python train.py --d_expert=80 --hidden_act="squared_reglu" --routed_scale=1.0 --balance_loss=0.000408 --norm="layernorm" --learning_rate=0.00953 --dataset="wikipedia_en"
Below are experts of layer 9 (counted from 0) of a mixture-of-experts language model. Rows are named router (the router's row for the expert), down (a neuron's output weights, with its number) and show model dimensions 0-127. Each number is 50 + 10 x the weight over its row's rms, rounded and kept within 0 to 99.
After each expert's rows: "comes before" lists some tokens at least twice as common just after its tokens as in all text. This comes from a sample of Wikipedia text that the model never trained on. Tokens count by the router's weight.

# expert 122
router:36 51 72 53 48 36 48 38 58 58 49 53 52 33 32 73 52 52 53 37 40 67 74 49 45 51 50 51 50 47 66 46 46 50 75 28 61 46 51 38 56 36 43 53 41 45 49 58 38 40 45 53 49 40 33 43 61 59 52 41 47 66 61 47 41 57 59 54 62 47 61 35 60 39 47 44 64 39 50 32 62 64 43 47 44 39 34 42 38 40 57 64 48 56 43 69 44 52 54 51 44 62 57 46 60 44 66 50 35 62 44 38 45 47 35 54 36 50 48 61 58 47 57 53 62 60 56 61
down0:43 44 63 54 48 59 49 61 45 58 45 53 50 54 50 43 55 43 49 45 42 50 63 47 44 51 61 42 64 57 51 58 67 73 69 49 53 46 38 42 39 41 61 44 38 59 57 59 39 40 49 61 49 42 50 49 43 60 38 50 45 75 41 45 37 49 22 48 56 67 57 53 45 68 56 40 36 41 53 48 57 47 48 59 44 53 47 22 46 35 63 43 53 54 76 60 44 47 43 35 75 65 34 34 58 38 47 50 41 33 45 44 41 64 50 47 59 51 49 48 45 45 65 61 46 62 48 46
comes before: ",", " in", " of", ".", ".\n\n", "\n"

# expert 88
router:50 47 64 54 58 42 56 35 47 52 53 58 54 40 64 58 41 43 42 38 67 31 33 47 57 53 54 43 48 59 63 61 45 66 37 57 50 60 49 42 58 43 49 44 53 41 59 54 33 38 50 64 45 56 55 52 64 68 31 27 46 65 47 46 52 64 43 55 49 58 48 59 61 39 59 73 36 49 46 60 54 61 44 44 41 62 30 29 45 48 47 65 39 47 55 42 42 49 58 56 61 34 40 39 62 48 61 47 57 45 28 56 57 67 43 46 49 39 46 58 41 54 69 48 51 33 50 38
down0:63 51 64 44 48 41 28 52 53 51 53 27 64 44 56 48 50 46 47 25 29 55 31 58 53 45 47 50 58 47 58 46 39 59 36 56 36 31 42 46 62 38 62 57 55 61 48 44 63 74 59 52 41 42 38 62 52 57 55 54 49 45 49 51 47 34 51 68 46 60 67 62 43 68 58 55 42 27 47 52 47 73 49 45 57 57 51 60 57 65 65 49 46 44 66 45 35 54 46 40 46 49 51 48 59 43 56 41 41 55 26 56 45 58 47 58 45 38 53 51 35 56 39 58 41 49 47 36
comes before: " ", " The", " American", " -", " A", " Episode"

# expert 0
router:45 65 65 56 46 35 40 60 55 45 26 54 48 58 46 40 59 68 40 81 59 61 53 41 51 53 43 41 49 57 63 40 58 38 65 55 58 40 59 48 60 56 45 55 53 52 64 38 37 54 59 47 48 33 37 60 59 56 51 58 37 49 45 29 43 38 52 55 54 37 46 49 56 58 48 53 51 49 53 64 61 47 54 37 51 44 62 52 44 61 47 40 34 39 53 36 62 56 44 35 48 39 36 44 41 31 46 43 46 67 61 41 44 36 45 74 37 61 50 54 34 61 56 51 55 54 69 49
down1:48 53 57 56 66 66 51 61 32 65 44 26 63 62 61 39 51 42 39 69 48 46 26 35 37 64 45 59 46 43 57 37 65 44 63 37 52 46 48 50 51 59 59 49 46 54 51 20 57 56 53 52 60 56 55 37 58 48 52 52 53 39 56 40 64 58 57 60 40 56 59 53 39 60 61 46 48 47 36 45 52 70 51 42 39 45 55 47 41 66 53 34 53 53 62 38 47 55 55 57 58 64 66 59 56 45 49 54 52 43 46 54 41 27 51 59 63 48 41 59 51 41 55 40 53 27 44 32
comes before: "0", "°", " |", ".", ",", "th"

# expert 127
router:50 61 51 52 36 30 60 43 40 52 25 59 52 47 58 51 47 57 48 45 61 58 41 51 46 32 33 70 55 50 44 38 39 44 73 57 44 62 59 53 65 39 49 60 46 56 34 57 54 39 47 42 46 48 51 55 52 39 47 75 43 46 67 49 49 48 45 52 60 46 36 39 44 34 67 57 65 37 47 33 63 41 46 61 35 60 32 62 51 49 45 55 43 31 57 42 43 39 48 53 50 39 51 61 54 46 65 40 30 61 46 43 45 41 47 55 45 43 54 32 44 57 55 53 40 70 48 65
down0:22 48 54 31 58 40 70 60 45 50 56 53 40 37 57 48 44 41 52 45 38 50 68 48 45 58 62 55 37 59 52 53 43 51 33 48 58 49 69 38 41 34 63 63 40 46 43 43 56 53 44 39 36 56 45 56 53 40 60 62 32 57 42 30 52 50 60 66 60 42 62 46 47 35 52 55 55 39 23 53 50 72 55 50 57 37 53 59 49 45 47 45 62 68 47 46 52 46 56 67 50 40 43 61 48 59 46 63 46 45 60 55 51 41 43 48 45 50 39 58 69 49 76 51 38 59 40 48
comes before: ",", " of", ".", " and", "s", " in"

# expert 112
router:52 56 56 56 56 39 62 28 56 37 49 65 55 37 62 62 56 60 38 42 38 37 60 58 49 48 60 37 40 37 44 52 44 42 40 40 46 32 30 62 51 63 52 59 61 56 57 51 40 54 47 62 49 54 37 54 50 52 36 59 57 59 42 65 53 63 36 35 60 39 46 52 64 60 54 48 53 47 51 62 64 53 48 39 48 69 67 41 43 49 37 61 56 57 58 56 35 68 39 44 41 48 42 40 41 47 60 34 61 49 55 67 71 56 59 39 60 52 44 41 66 54 50 59 56 39 40 73
down1:47 53 58 33 31 35 50 43 49 50 46 52 48 30 71 41 50 68 43 53 49 51 42 74 42 56 67 44 54 59 46 36 44 69 69 31 41 48 56 52 51 58 37 42 56 50 40 55 49 47 46 48 40 39 62 42 38 66 51 49 50 31 53 47 54 41 55 40 34 67 55 44 57 60 57 57 64 58 57 54 50 75 59 36 55 56 47 57 46 43 44 49 57 51 52 54 47 52 41 61 42 67 34 65 51 41 54 33 48 38 47 46 74 42 66 59 56 44 55 31 52 64 52 47 52 65 56 56
comes before: "1", "2", "3", "0", " |", "4"

# expert 3
router:44 39 59 55 55 54 45 66 48 61 25 55 44 51 48 59 53 53 56 52 55 54 70 45 52 37 47 64 44 64 40 54 43 45 58 38 35 42 63 46 61 56 60 60 29 49 45 54 46 38 58 49 62 54 49 58 46 59 51 32 38 26 68 53 70 55 50 41 41 50 70 47 56 44 56 66 60 43 47 55 51 64 42 61 40 46 41 43 47 62 53 52 36 54 52 56 58 32 60 57 55 69 60 52 63 50 50 52 29 58 63 48 33 57 27 46 47 58 42 52 61 45 38 51 58 66 47 71
down0:47 40 61 45 36 59 54 56 66 38 41 43 61 44 43 33 52 58 55 40 54 73 60 44 43 53 46 56 53 67 67 45 48 45 49 51 49 49 63 41 46 57 51 37 57 42 55 55 56 62 60 41 52 38 58 59 51 45 47 26 48 66 41 51 19 42 57 48 35 41 60 29 68 58 57 48 51 66 45 63 57 55 46 52 55 55 56 42 55 35 40 70 41 44 62 64 49 64 60 71 50 30 47 47 41 63 46 36 51 43 58 54 53 59 60 52 28 49 45 50 37 39 47 52 42 39 50 41
comes before: " of", ",", ".", " was", " is", ".\n\n"

# expert 76
router:40 55 41 49 29 55 44 42 32 57 42 45 54 39 62 41 53 52 55 60 42 53 61 43 55 39 48 60 52 36 34 63 59 40 71 46 72 55 57 57 48 52 49 40 46 52 51 51 50 40 40 36 32 33 48 58 41 40 54 38 38 39 60 53 30 55 47 43 58 56 49 62 48 55 58 63 49 45 56 62 53 52 54 45 47 61 37 71 60 40 45 68 46 65 65 47 33 56 43 45 71 38 62 54 69 44 38 36 59 43 53 36 67 38 64 39 44 55 52 66 52 60 53 56 50 56 42 61
down0:48 40 34 48 38 37 57 49 39 52 57 47 43 74 45 54 37 54 52 41 38 55 53 58 49 31 54 71 39 50 53 48 58 53 50 39 53 44 44 49 55 40 41 56 63 52 39 47 50 45 61 20 50 25 45 48 32 49 60 46 43 44 46 36 26 71 41 52 51 30 52 46 44 29 62 60 53 34 56 66 29 54 48 65 50 37 48 35 55 43 31 57 45 39 46 50 55 46 53 57 49 39 54 54 32 52 69 48 49 51 43 31 56 46 54 56 39 54 46 51 56 36 57 55 43 48 52 58
comes before: "ed", "ing", "ment", "ions", "ation", "ive"

# expert 109
router:66 50 63 66 61 60 33 65 53 55 59 52 34 34 47 61 61 48 54 47 47 61 34 68 62 43 45 25 61 49 36 51 57 59 40 44 47 57 43 46 39 51 61 51 59 53 65 65 43 58 61 51 36 53 45 49 63 52 44 41 57 54 57 44 48 60 41 45 65 43 37 47 44 37 46 77 50 66 36 29 58 45 49 57 42 57 52 60 51 43 46 54 47 44 31 52 42 31 64 59 50 44 44 45 43 52 56 33 64 40 45 49 59 37 53 41 43 36 46 31 64 49 42 55 58 38 36 45
down0:45 59 33 56 64 56 49 54 36 26 56 71 69 45 41 43 72 49 57 49 39 52 65 48 40 31 38 47 74 61 46 58 48 46 52 47 24 20 52 57 57 70 54 62 60 50 46 62 53 50 31 54 59 43 55 47 45 47 65 62 55 57 62 40 65 46 67 56 56 50 54 61 44 40 54 64 45 43 55 39 48 57 64 53 55 65 52 35 63 47 43 47 36 41 54 41 45 48 53 46 50 44 52 50 49 66 46 43 42 53 45 33 55 64 45 49 58 53 56 47 55 51 46 49 38 43 62 54
comes before: " ", " —", " Yes", " \"", " L", " K"

# expert 25
router:62 45 62 64 41 51 46 48 69 36 51 46 67 41 66 62 33 41 48 54 49 58 31 49 59 51 66 49 58 42 35 38 36 57 32 53 57 49 48 40 62 40 51 58 50 54 51 43 56 47 45 37 41 48 52 53 50 37 57 60 54 42 41 49 58 53 56 66 49 47 33 61 32 33 38 55 43 43 53 52 46 44 44 53 49 41 29 76 53 48 60 55 56 51 66 61 66 46 58 47 44 39 64 41 39 48 63 55 50 58 22 55 52 36 31 41 48 55 48 66 60 47 62 33 66 53 48 63
down0:33 45 55 52 53 56 58 28 56 62 46 61 58 65 70 45 51 52 57 41 60 30 52 61 65 56 54 37 43 56 62 52 58 59 50 46 44 35 57 64 54 55 58 31 49 45 59 63 49 36 69 63 55 50 59 48 66 62 42 47 48 51 41 28 57 45 54 68 60 58 39 63 46 56 52 44 59 55 43 48 51 49 52 52 43 42 45 64 60 50 56 43 40 43 39 61 65 54 47 35 38 63 37 43 50 49 49 48 44 68 42 32 46 47 63 74 55 67 49 37 41 23 48 52 49 48 65 51
comes before: " ", " \"", " The", " UTC", " as", " A"

# expert 119
router:67 48 23 65 62 34 57 53 37 33 42 49 47 35 45 37 54 33 47 50 56 63 53 63 46 45 65 44 50 50 39 66 40 50 38 52 37 42 61 48 58 39 40 44 42 53 57 46 42 43 56 61 36 58 53 63 51 57 56 81 43 50 42 44 62 47 40 46 47 52 63 49 52 46 49 43 44 48 59 54 47 57 51 51 33 36 54 36 48 51 51 43 60 50 66 41 60 56 74 60 64 38 46 44 41 58 54 50 39 57 50 60 72 70 49 52 45 54 33 39 70 67 49 62 47 58 49 50
down1:56 48 69 59 61 58 55 30 65 48 60 41 58 48 37 51 54 52 41 40 68 44 59 51 47 69 50 61 57 58 36 51 58 58 38 42 41 65 48 28 52 31 24 56 64 54 45 38 56 48 55 57 30 42 53 60 45 51 50 46 60 44 49 37 63 44 51 68 40 33 44 59 63 69 53 53 44 49 51 48 47 48 61 40 64 42 40 48 53 51 44 63 45 51 50 54 41 35 51 53 69 55 43 52 42 57 40 45 62 82 37 59 46 51 46 45 65 36 52 45 36 49 53 40 61 45 51 60
comes before: "1", "2", "3", "4", "\\", "5"

# expert 104
router:58 66 50 43 29 67 52 50 72 47 45 56 61 53 45 44 60 53 32 48 43 44 40 48 36 61 57 47 37 40 42 31 48 41 42 50 44 32 44 50 60 36 46 69 57 62 38 42 57 45 17 56 41 52 56 48 49 55 46 54 37 46 53 32 50 71 40 61 45 30 46 31 51 67 45 45 51 57 65 56 35 57 51 44 53 41 47 53 51 49 54 66 70 58 52 55 59 55 45 43 40 48 56 48 44 67 46 68 39 32 40 56 58 39 58 62 47 57 58 50 55 57 59 43 58 50 46 43
down0:44 58 42 56 47 56 49 66 49 50 39 40 48 55 54 32 54 73 27 51 42 43 42 56 57 35 51 51 37 60 50 56 71 49 31 48 54 67 43 39 38 43 54 34 43 56 51 46 31 59 38 49 52 57 30 38 56 31 43 57 37 56 52 45 60 47 52 44 44 47 55 50 51 65 48 51 53 40 61 63 57 44 47 47 48 49 62 21 25 42 71 32 37 58 44 51 61 55 39 36 51 50 52 52 51 42 40 48 58 58 48 60 44 38 56 43 54 40 51 53 44 43 62 44 52 36 58 24
comes before: "0", "9", ")", "1", "2", "8"

# expert 23
router:40 42 68 30 53 55 50 32 47 51 64 53 66 69 44 58 55 59 70 61 63 62 58 47 32 53 34 59 52 44 42 30 57 46 54 48 66 50 53 43 46 32 60 61 68 55 38 50 65 38 43 38 55 64 49 45 55 48 39 56 60 66 66 48 45 45 50 49 54 42 70 61 57 52 63 34 42 46 50 62 42 43 44 36 47 46 69 35 60 44 42 55 41 50 64 64 45 46 36 37 44 46 57 49 71 41 60 54 42 63 39 38 55 51 43 57 39 54 44 52 43 56 59 59 44 40 53 42
down0:53 62 55 43 43 56 46 49 33 48 58 61 57 61 54 40 37 50 43 51 72 67 60 61 61 49 44 56 53 58 59 42 60 44 49 54 54 60 45 42 52 54 40 58 57 51 43 45 62 38 42 73 48 32 49 67 53 58 57 43 39 46 48 54 61 45 45 46 64 40 50 49 60 36 58 40 40 45 66 52 42 51 65 39 48 37 45 30 51 49 52 51 27 53 38 58 49 63 66 33 42 33 37 58 39 56 23 56 32 71 50 42 56 66 35 31 58 51 57 52 56 54 48 54 32 45 49 57
comes before: "–", ",", " |", "\n", ")\n", ")"